Weights of a small mixture-of-experts language model, trained from scratch on English Wikipedia.
Training: a variant of Adam for the experts, 283M tokens, 4808 steps.
Below are experts of layer 4 (counted from 0) of a mixture-of-experts language model. Rows are named router (the router's row for the expert), up (a neuron's input weights, with its number) and show model dimensions 0-127. Each number is 128 + 24 x the weight over its row's rms, rounded and kept within 0 to 255. Numbers have three digits each.
After each expert's rows: "mostly gets" lists some tokens that are sent to it at least half of the time. This comes from a sample of Wikipedia text that the model never trained on.

# expert 79
router:152176195147143186159112102134138154115136169134153108086153126131139106170101119142138163139133125097104108107106104144171145169134118136106183129126178103141123129107139137103112128111106109129116124111150134163099113150134129136141133119138121104099115159111143141133092130127098123174130127133146144115163152133097130127144132090145107114156136117098121128127107167135094079134136
up0:138130123157100109129088069108167110103125094127113152104167143156154107113170117120131120112148121146130132136142111121121151107132097171111087121151145164129133183099117107120148121158128137116157166152125124175128211152118121129148121121102151078076141135145151126095094168120115113109110117119091143111130111115098146112162120143137135132164143143157169072136123099150144173118118
mostly gets: " (aged", " de", " Her", " Kh", " In", " His"

# expert 11
router:130177194113162176145102086108132132092105179125122164159177128174111054141125124128108114134159158126119109131116106106124134140136122149143107064177143161160139145150115120130135116088110148137109153139098105145138095100135138133087155151150140102146156137132104164110146081134122142163176054117095153142138143152112098149124163113126110169150122122142093139110118140166123109146113
up0:090130147107161128111144136083128103115078118112165133132146098139136132096134143122125114117142163114155133115164129156130120142099110158110077138157132178129121152153085170137157161148086106116141109119145148095088094129120124116126099141150128136138177129145120160129109127139116067133134101141131153102096118141122135163125117113128074122143118114144098115140132146171139130114136
mostly gets: " by", " held", " played", " died", " built", " announced"

# expert 27
router:135166175146151147131092106135123083097079155162147166116147114190146053120121127102127129124152141086135146105104091095144166129117114128134131134125138099141128120157115136114114118119102119146140153100114118126104099151125136160114134127140130121121153127115100142134164137125105156142161116152110128106108134114117105141157104119156129177116147134096081160111152138150109122140096
up0:128139088172147155117124087123141169133133161142146137138124118078162144157130190130144127160132117128142159134193130095120173112122153103104157104159110117144130130128121078140132129142113114131133128083131116132134146116125100126140131088173132156142158138082151136128102100085144182115127100130128169115099119120111137092179099117102131155092131144092134120085143121129095155101139
mostly gets: "=", " all", " Hapoel", " ISR", " ARG", " ITA"

# expert 69
router:170156219105144167143106114141114110102098174107124159113151132146125130162138139121090142121153157125137143118131118105121145115073120147149133109150165142121122133114143144098147152131108133123104128147165110118135076129126103128108107143133109130125124094132098126103115121135115161157137145136143131121137113127148113123108154138110158155146183167092147155113109175156131081132107
up0:092147088130159116197106131124155114134122137154106098094174145144152111103157162079165136162184108130147115092139129110090124103133109102131096195102128108151148128137108124117155170162130109158151145104144115095114142105154112179105160126176146166124125115113125108125115141115096095152082119151119160129145164152159136101129118136156176145088121103080113136101158150129112126169150
mostly gets: " O", " Os", " Julian", "ensis", " Hay", " Nor"

# expert 0
router:145173167128112173134115099164117132103113161126126113155166114127163095104118152145125157128184128144157103108124110139165118133140124113123153129175191143188116083137138125100129127104093140107146121120151127167160069125131127130103140132149127108078120143080086139120136161147100148132153116173143160090129121085135122084103172149127169161129146139132126175144109129144093126106104
up0:160127138117131134122124095115138153109113155131132147093145122110099137109096139164125090104118104155114122137153097188108095093155142157133173126135150137145102118089108106139158165110114167174097096139162125154115129111171119098143164107125114134140160126151103144133095136166144127127159152132155107109130127095128132163165068157143108156132146152130167110135137112108156147123146
mostly gets: "The", " The", " just", " \"The", " noted", " (the"

# expert 71
router:149178182154195162152132102125118101110091141130121109118148128168123086118140152141130139161143122116171131117100121104147111115112116137125168133157161129168123144134138144121103093128083106138133116152121144109111090164139130108132120118188141143125139130120102107123147114132101161135156134139128129168153144155122089156126164114147164162129120131106120171144117119153129119125114
up0:108116168127174094149154141137127137123100060133157116105102167115169113078106138112150132125088133098147130153131150130136122117135127156128079109112111129148118173132114153103156105100101150092133160141158170098151129135121189141096113142085139117078109120097140129131131147166126120158110079149093117108156175094146147130152159131134149111144138136141134071068117152133155122116154
mostly gets: " Kh", " Ju", " as", " Mun", " Deputy", " JPL"

# expert 65
router:144177195124150157161110094119097117088078186099121129091157138161105113158147117097126164144105129090152133156093111133131140115116093170108149110133173139131094137159121121131124110129090123140103153115131087129149087125095138135087110171150111124119128139124097097138191140152152153163119121153144154163138146129126108111127181107112114151144150133128118146111147137155131097133134
up0:118112140149059152102113086110135104119137076110124163097105139171139143116139157141103121124136150135132158129115149094155160103103148148137141087138135089118115164148099091129152162133145153135113136121094172111098123137177114111159134114099150098129115116156125101141144132103117163152177136078084109129104136150104101118104075156113133106129144105127137087077119166123134111132127
mostly gets: " In", "In", " into", " in", "ensis", " From"

# expert 1
router:150183186118149150132101115142117083088103147137151113138136148148123065129147139124150165139121147103138126089086088090136115126130150148108102103161142150186155153162108133115137143091114140168168128127118134124104053129140135150091162155124114131142133111115122075088142105137114154150139103099128192085148161128145121110126139114117146152157134124067149130139132143169123142157108
up0:146154120131112121118132130139111120105145151107140170140117128117077133137148157104150150108113097129142134137100134103129139118175128132104113152082111135149139138085113111147144155100110161110151144131128104168145142149133134152159138106128106134100122157129151096105122109162121135134111102109119155110143100104165137172179156099093138129079175106118123171083131113103154159097123
mostly gets: " joined", " worked", " used", " Succeeded", " married", " signed"

# expert 125
router:118175208118163143139120080074133123078111174129137123121158135147123070151112117157096142122124149075138115133135109107137109109107096140157097130123180134110131114152167123118096094131142143146136123134172124141177080125154099101119157127133138129128096120144156151131136106136111136149124105115103138132150142124134115093125136137131188144131124150129114159122089117128131123097134
up0:146128135128138113108107135118117096103192083097148109141137111120148187137132164171145154134144142148115098133157089102129158119116152128141120116086133142128159146121110172121100142110125073140130093155124172150128160177137091116131173140115161150154097154096144136121129147160114145117079131088099095119181167112165136115127093139127159079130144150145116095151131140150105142150122
mostly gets: " among", "|---|---|---|---|---|", " Position:", " (to", "–present)", " Sc"

# expert 117
router:136165176127150171136097085117116122087103136137152151117187139139138072120097112084128154136150145094128148138118153101175119133145137106129142128149138114146154123133118117116121115126112128130134152103126136105146112124117103113096143116111170139147141123148151125120131121151140142165122117138135122115135113149088090134111096118166158150148135134145153131139120136174115110111126
up0:154139137147117118131124113129145121119166103133156143100162186139152158115115121134179111146121113124132136156150162153086092125093124138159136109137098126180095137095070137127138112139082115135082162154182111125104173115087118122134109122148130087127112103135144116155109111160154150142127111151126148156182138118155136137096135116099096115113121160180165143115081116144108141153143
mostly gets: " 1–0;", " Height:", " Netherlands", " Animalia", " life==", "–3;"